Experts of a small language model.
Size: 9 layers, width 224, vocabulary 2048, 42.9M parameters.
Experts: 128 experts in each of 7 layers, 96 squared ReLU neurons an expert, 6 picks a token, a sigmoid router.
Training: a variant of Muon for the experts, 586M tokens, 8938 steps.
Below are experts of layer 4 (counted from 0) of a mixture-of-experts language model. Rows are named up (a neuron's input weights, with its number) and show model dimensions 0-223. Each number is 50 + 15 x the weight over its row's rms, rounded and kept within 0 to 99.
Before each expert's rows: "gets" lists some tokens that make up at least twice as much of what it gets as of all text; "comes after" lists some tokens at least twice as common just before its tokens as in all text. This comes from a sample of Wikipedia text that the model never trained on. Tokens count by the router's weight.

# expert 11
gets: ".", "al", "ad", "\n\n", "st", " |"
comes after: ".", "ad", "al", "\n", "st", ")"
up2:24 59 77 44 39 39 61 56 40 39 43 24 23 69 33 53 60 38 52 27 51 28 55 67 52 61 53 93 61 41 33 51 55 51 50 41 53 73 40 66 64 37 58 74 23 49 45 45 32 66 35 42 32 33 31 41 70 48 47 28 63 63 45 77 39 41 28 45 31 70 55 69 51 37 60 57 52 43 46 51 38 53 78 62 67 72 34 31 55 52 39 37 56 35 47 56 71 70 32 48 71 52 61 78 54 43 40 50 32 62 49 55 52 56 62 32 43 47 68 38 49 64 59 38 45 66 54 49 31 45 05 57 89 66 72 38 63 45 70 48 47 56 38 46 62 82 39 66 32 65 54 48 54 65 77 64 66 44 55 65 47 67 73 69 66 17 66 39 46 44 54 46 67 80 37 36 76 43 63 76 51 46 75 57 29 41 40 28 42 44 83 17 66 73 38 46 65 48 19 61 63 53 56 48 66 41 32 41 43 45 59 51 43 46 37 41 55 56 64 60 36 31 23 29

# expert 96
gets: "1", "2", " ", "6", "7", "8"
comes after: " ", " |", " (", "1", ";", "-"
up0:73 70 52 39 42 55 62 40 30 68 51 35 93 44 53 60 52 44 54 31 62 51 37 56 65 52 47 69 53 55 58 51 63 18 57 51 49 25 64 84 58 57 17 60 44 74 38 40 53 75 63 51 50 59 66 40 60 45 50 41 37 55 48 28 40 38 63 74 55 55 73 46 35 50 39 47 49 53 61 58 54 66 84 76 43 79 61 50 63 51 58 42 53 29 43 61 68 29 47 28 58 43 45 58 58 32 33 54 52 29 57 73 48 34 48 41 60 61 68 46 31 74 21 52 44 70 75 42 78 51 57 37 49 51 30 45 48 30 57 82 48 65 60 32 21 53 31 64 71 62 51 66 51 46 59 52 28 61 52 45 37 40 56 40 63 64 84 59 66 62 42 37 48 55 43 55 71 74 36 33 71 52 52 40 31 51 53 64 59 64 54 85 77 75 14 50 55 17 72 23 50 12 15 53 57 28 35 62 39 56 58 44 57 53 64 62 24 54 62 49 62 67 59 45

# expert 108
gets: "\n", " \"", " d", "\n\n", "x", "=="
comes after: " |", " D", " d", "\n\n", ")", "D"
up0:41 46 56 75 31 29 51 64 66 35 48 69 42 70 48 57 42 55 68 46 58 58 61 46 55 70 50 25 46 42 44 32 63 62 39 44 75 53 34 50 74 52 44 63 40 49 39 59 42 68 58 63 59 69 59 55 29 64 62 30 44 52 60 54 56 49 49 72 57 59 49 42 24 47 50 47 59 35 36 43 64 35 52 38 47 61 53 56 46 25 38 52 65 40 52 45 36 24 64 56 45 73 55 40 46 46 48 65 31 25 20 20 39 37 30 42 59 20 31 77 46 65 39 44 38 38 51 56 52 51 40 57 17 33 48 39 43 69 69 40 25 67 30 41 09 52 65 59 54 13 45 73 77 63 54 36 14 46 73 36 23 50 83 46 54 67 68 49 58 58 44 30 41 45 73 47 27 37 51 59 33 62 58 33 65 43 50 68 38 43 73 99 51 44 25 77 46 46 49 28 50 42 50 64 48 33 58 40 89 74 30 68 27 44 59 52 69 60 51 41 39 82 48 49

# expert 50
gets: " |", ";", " –", "if", ");", " —;"
comes after: "0", ")", " ", "%", "3", "1"
up2:46 50 46 42 36 42 39 69 52 34 62 88 50 53 41 42 54 60 57 32 40 52 50 36 49 33 49 36 43 39 65 71 54 32 44 22 51 37 73 57 44 47 47 30 46 33 53 39 16 15 36 57 57 69 53 43 53 59 50 41 36 41 25 33 56 39 31 60 46 44 68 55 26 50 38 57 52 24 31 47 61 52 65 32 54 72 35 35 61 54 86 81 33 25 50 50 42 32 63 50 36 39 60 68 67 58 68 61 36 74 54 73 70 52 70 50 62 62 42 42 39 59 52 37 62 90 49 47 51 25 51 49 70 40 39 70 51 52 58 87 37 63 65 49 61 77 19 59 43 66 62 40 54 65 66 53 32 47 42 56 55 67 78 62 63 69 50 47 54 21 53 46 51 69 36 55 70 34 39 52 52 04 64 27 49 86 24 66 39 53 58 78 63 99 60 62 42 50 54 55 43 59 57 41 64 52 63 54 48 36 36 53 40 30 41 62 18 55 50 46 32 56 62 56

# expert 44
gets: " and", " of", "p", " to", " or", "qu"
comes after: "p", ",", "s", " and", "es", "ou"
up2:15 22 53 24 63 50 39 48 53 72 52 75 61 64 34 55 38 10 33 67 60 47 51 40 51 31 42 48 50 48 47 60 52 48 52 26 70 39 70 26 28 54 54 44 88 54 59 53 55 76 37 70 49 62 29 39 39 47 37 61 45 57 53 56 42 51 47 27 50 52 56 38 49 34 51 60 40 48 40 70 65 65 84 34 47 39 70 61 42 99 34 32 35 48 28 70 46 62 38 88 53 65 62 67 52 45 45 18 62 49 48 47 81 47 45 27 40 47 66 51 48 47 75 51 19 71 55 52 38 66 21 86 61 59 38 79 43 49 24 42 67 52 43 40 57 66 45 51 63 44 54 46 68 53 64 69 43 68 35 59 48 71 69 29 67 44 48 67 48 45 36 41 39 49 45 25 42 70 38 62 56 78 31 21 49 41 37 48 33 59 45 34 38 50 35 33 66 46 51 39 46 69 52 38 84 59 50 63 62 71 70 60 60 41 44 64 45 26 71 26 54 49 53 54

# expert 120
gets: " (", " a", " |", " an", " A", "("
comes after: " a", " A", " an", " is", " as", "0"
up0:39 67 45 76 50 38 39 44 49 47 79 32 44 55 21 49 58 39 36 45 38 53 48 32 70 46 39 39 65 50 59 75 41 33 69 43 30 29 49 52 53 74 42 35 01 51 65 37 64 68 57 38 67 36 26 69 39 45 57 28 36 54 40 23 64 44 47 73 69 56 33 68 13 67 66 51 58 40 41 66 61 49 56 60 72 37 48 61 84 43 44 75 36 48 56 48 64 36 33 78 13 38 70 38 57 55 57 62 41 92 70 59 77 51 46 75 63 63 67 63 59 32 52 53 42 63 56 60 39 35 35 46 72 49 52 51 41 42 74 54 73 43 51 45 31 54 56 39 80 63 49 28 46 41 47 78 44 51 49 40 33 58 32 70 52 31 53 55 52 38 27 36 44 68 65 53 36 60 59 61 57 76 32 48 59 54 54 31 67 41 32 67 67 55 64 50 62 47 25 55 85 55 22 61 49 70 69 40 25 36 69 61 53 42 33 30 37 48 73 43 52 58 66 51

# expert 23
gets: "\n", "\n\n", " (", ".", " The", "("
comes after: " |", ".", ")", "==", " =", " =="
up0:35 49 48 65 27 52 48 45 35 71 59 82 45 33 54 54 71 45 56 60 34 45 62 60 44 61 75 27 71 66 59 68 60 49 46 35 51 55 36 30 40 58 51 59 54 74 51 67 31 60 44 47 37 47 53 53 67 49 45 50 61 57 60 59 30 46 52 27 37 34 77 63 71 17 46 44 35 80 63 35 60 59 49 32 58 44 63 63 56 48 41 62 11 58 24 94 33 47 55 70 35 41 31 62 64 57 41 53 55 67 56 31 58 49 26 31 52 46 77 36 53 30 66 41 21 22 47 64 55 48 54 39 89 56 25 53 52 38 56 43 62 44 78 30 61 54 35 42 50 58 57 56 64 34 39 59 51 61 63 53 51 73 59 41 34 79 51 78 53 55 47 59 43 40 26 84 60 73 65 49 32 35 63 61 70 29 29 49 42 54 39 75 60 59 01 43 60 18 42 58 79 31 43 43 72 61 56 60 32 44 57 41 26 60 29 43 55 61 59 36 43 70 41 51

# expert 32
gets: " of", " the", " his", " it", " which", " he"
comes after: " of", ",", ".", "'", " that", " one"
up1:64 35 50 28 63 50 56 59 73 69 46 42 39 51 46 48 52 70 74 60 34 65 55 61 57 44 59 47 63 46 56 42 63 70 51 28 62 61 53 40 97 66 76 55 64 76 56 60 44 55 43 52 53 52 82 52 64 35 79 36 50 72 41 58 60 24 72 60 48 23 44 22 27 65 55 32 45 34 54 60 72 31 46 68 46 48 31 61 61 52 34 30 48 81 39 83 52 57 47 43 88 35 44 34 59 74 78 70 66 64 53 45 40 59 45 42 56 18 36 51 76 44 36 38 19 44 52 42 57 54 42 39 33 62 39 57 41 43 40 44 36 56 55 60 31 54 49 40 58 67 56 60 82 62 62 55 51 51 53 74 32 22 91 39 70 68 67 16 45 51 31 60 51 67 54 33 37 48 50 30 53 57 55 53 66 54 46 57 29 44 74 52 55 53 75 22 53 74 34 42 74 74 51 82 58 51 16 35 62 44 50 52 43 39 55 47 42 45 67 62 37 62 48 54

# expert 124
gets: "3", "4", "5", "6", "7", "8"
comes after: " ", " the", " (", "6", "See", " an"
up0:47 30 26 49 30 39 48 54 70 46 70 60 37 47 45 54 48 51 65 23 38 52 69 28 48 54 61 56 53 60 49 87 52 42 76 52 25 48 29 47 34 56 63 65 16 67 31 34 67 57 49 55 28 69 39 58 50 41 29 26 14 47 16 29 29 37 24 43 27 46 46 54 46 71 62 55 67 54 51 59 99 65 61 60 39 49 57 58 57 56 52 70 32 51 37 69 32 41 35 61 17 60 53 25 42 32 73 49 27 70 44 59 63 52 59 85 81 36 39 53 56 41 41 54 44 55 59 60 41 24 35 39 56 79 59 78 60 37 56 51 30 61 75 56 19 53 70 53 50 72 45 31 57 36 61 64 38 34 57 58 35 63 69 46 65 44 49 81 39 65 53 49 53 36 50 38 44 47 35 61 55 35 36 51 29 43 36 38 70 54 53 69 76 60 25 53 37 58 40 54 62 61 31 44 49 45 66 78 38 61 54 79 44 61 42 44 32 51 29 25 45 57 47 52

# expert 57
gets: " l", " p", " s", " w", " f", " c"
comes after: " was", " to", ".", " is", " and", " were"
up2:45 52 59 47 51 32 83 54 46 59 55 54 62 99 24 40 66 65 56 68 45 70 57 41 52 71 55 57 53 72 37 48 42 39 56 67 68 74 39 58 51 69 48 49 51 40 55 47 36 77 48 38 51 37 46 68 29 42 52 23 43 78 63 31 77 38 37 64 64 62 58 72 24 66 23 57 66 71 42 37 69 67 64 75 45 63 13 62 58 56 54 67 49 58 49 45 47 36 56 58 46 36 40 49 76 78 45 51 55 67 51 48 43 47 56 33 57 28 44 66 58 32 89 52 20 39 56 36 47 58 30 46 71 72 67 51 50 53 52 66 69 58 59 51 52 47 60 60 53 32 52 81 38 75 34 67 60 23 86 51 44 56 45 58 50 65 73 44 62 73 57 61 45 44 50 65 51 68 30 39 64 54 40 41 62 32 74 39 30 40 42 53 45 40 36 50 55 56 43 59 50 47 66 69 48 41 28 32 38 50 29 62 21 79 75 61 64 65 41 13 61 13 63 61

# expert 63
gets: " and", ",", "\n", "m", "est", ";"
comes after: " and", ",", " v", ")", " or", ";"
up2:44 53 42 34 49 37 53 53 56 75 37 49 70 46 19 53 77 37 57 78 33 23 57 36 59 63 45 36 50 65 49 72 70 35 52 36 49 61 60 43 68 54 63 34 37 18 62 43 58 41 51 40 70 44 31 66 43 28 66 10 45 63 62 46 64 19 32 47 59 39 49 46 38 26 62 63 43 54 57 42 28 44 49 52 66 39 33 53 59 43 39 49 44 66 60 50 68 24 32 36 46 28 48 72 23 72 25 71 41 71 46 26 50 38 48 59 51 80 56 60 76 40 53 73 54 70 82 50 47 41 51 75 65 45 71 37 48 27 72 58 42 61 59 50 39 40 30 55 78 57 53 31 46 84 35 60 56 62 33 43 28 38 30 60 43 48 67 43 62 25 41 50 13 42 53 40 93 64 57 50 29 50 42 64 41 36 59 37 66 59 52 30 65 53 44 62 42 56 39 51 57 52 53 53 74 63 28 27 30 36 52 60 44 62 31 13 36 39 65 51 44 82 49 40

# expert 3
gets: " p", " c", " s", " t", " b", " st"
comes after: " the", " a", " p", " l", " m", " f"
up11:65 51 32 45 43 36 70 61 55 74 44 54 64 81 46 47 66 44 80 27 36 42 69 60 53 47 42 59 34 40 53 68 40 32 29 51 26 51 62 48 62 62 37 37 43 38 46 58 28 57 70 30 55 65 63 52 67 56 85 60 62 30 40 62 67 37 38 69 49 57 72 35 62 69 62 72 64 64 64 69 97 41 72 65 30 72 35 67 56 50 93 45 36 47 74 51 46 56 52 64 33 47 46 37 44 41 40 60 56 54 62 56 43 64 55 54 55 37 33 44 54 57 73 43 42 61 46 52 39 55 46 71 67 60 43 51 49 42 33 54 34 37 90 69 64 99 63 36 41 19 69 40 62 71 35 72 70 42 29 88 59 73 36 55 42 36 41 58 50 47 44 45 60 48 66 47 65 48 54 51 61 72 51 51 52 57 37 76 31 29 42 30 55 58 75 48 61 58 58 61 48 56 31 62 41 53 48 35 38 68 50 57 50 51 61 60 35 31 52 43 25 66 74 68

# expert 117
gets: "\n\n", " h", " f", " r", " w", " p"
comes after: " the", ".", " a", "==", " The", " his"
up0:79 37 38 58 42 62 44 28 60 41 42 53 88 52 50 43 41 55 74 46 56 55 67 56 38 56 74 73 56 36 51 42 56 54 43 44 54 31 48 46 50 60 40 29 58 55 82 49 61 59 67 50 88 65 54 30 81 50 48 33 46 08 42 58 49 11 34 42 46 58 72 55 63 64 60 54 66 58 49 40 53 73 41 57 43 39 63 59 37 82 52 88 35 32 73 50 34 13 25 60 49 36 55 64 42 50 19 29 56 34 74 49 40 62 68 51 68 37 45 54 67 46 59 50 48 53 65 62 57 62 46 29 81 48 53 27 22 44 64 37 57 54 52 36 23 51 22 47 58 67 63 57 67 76 67 48 28 64 46 40 61 45 56 33 60 70 37 34 55 63 52 45 50 73 64 55 49 48 40 51 46 50 46 29 53 69 42 60 65 59 62 83 54 41 77 26 31 32 28 47 29 68 24 41 39 71 43 62 35 67 67 44 39 73 48 54 69 54 29 54 50 58 75 40

# expert 111
gets: "2", "3", "1", "6", "4", "7"
comes after: " ", "–", ".", " (", " $", "6"
up0:37 40 60 64 37 50 58 63 81 63 50 39 37 58 49 14 59 26 76 59 52 63 55 31 06 51 53 51 41 46 17 75 51 33 51 42 47 58 74 52 28 62 46 46 52 66 44 46 47 45 50 40 69 61 44 19 36 54 22 43 69 47 50 46 49 25 48 60 64 51 38 72 36 59 39 48 66 48 44 48 50 21 27 56 50 72 12 63 43 68 57 63 67 55 32 38 42 39 55 48 53 23 64 43 23 46 44 60 95 29 59 50 64 37 63 54 62 47 69 41 62 30 64 73 48 37 44 53 60 44 47 46 42 55 48 35 47 53 72 19 57 35 59 61 27 40 83 50 51 36 28 87 38 45 40 50 42 35 70 65 49 75 56 31 32 33 84 55 75 48 28 44 71 31 46 52 50 72 54 43 66 43 77 51 24 70 40 63 48 57 33 69 45 42 53 34 26 59 47 62 60 31 56 64 36 35 54 47 75 59 59 61 46 57 34 15 41 45 53 33 61 36 59 43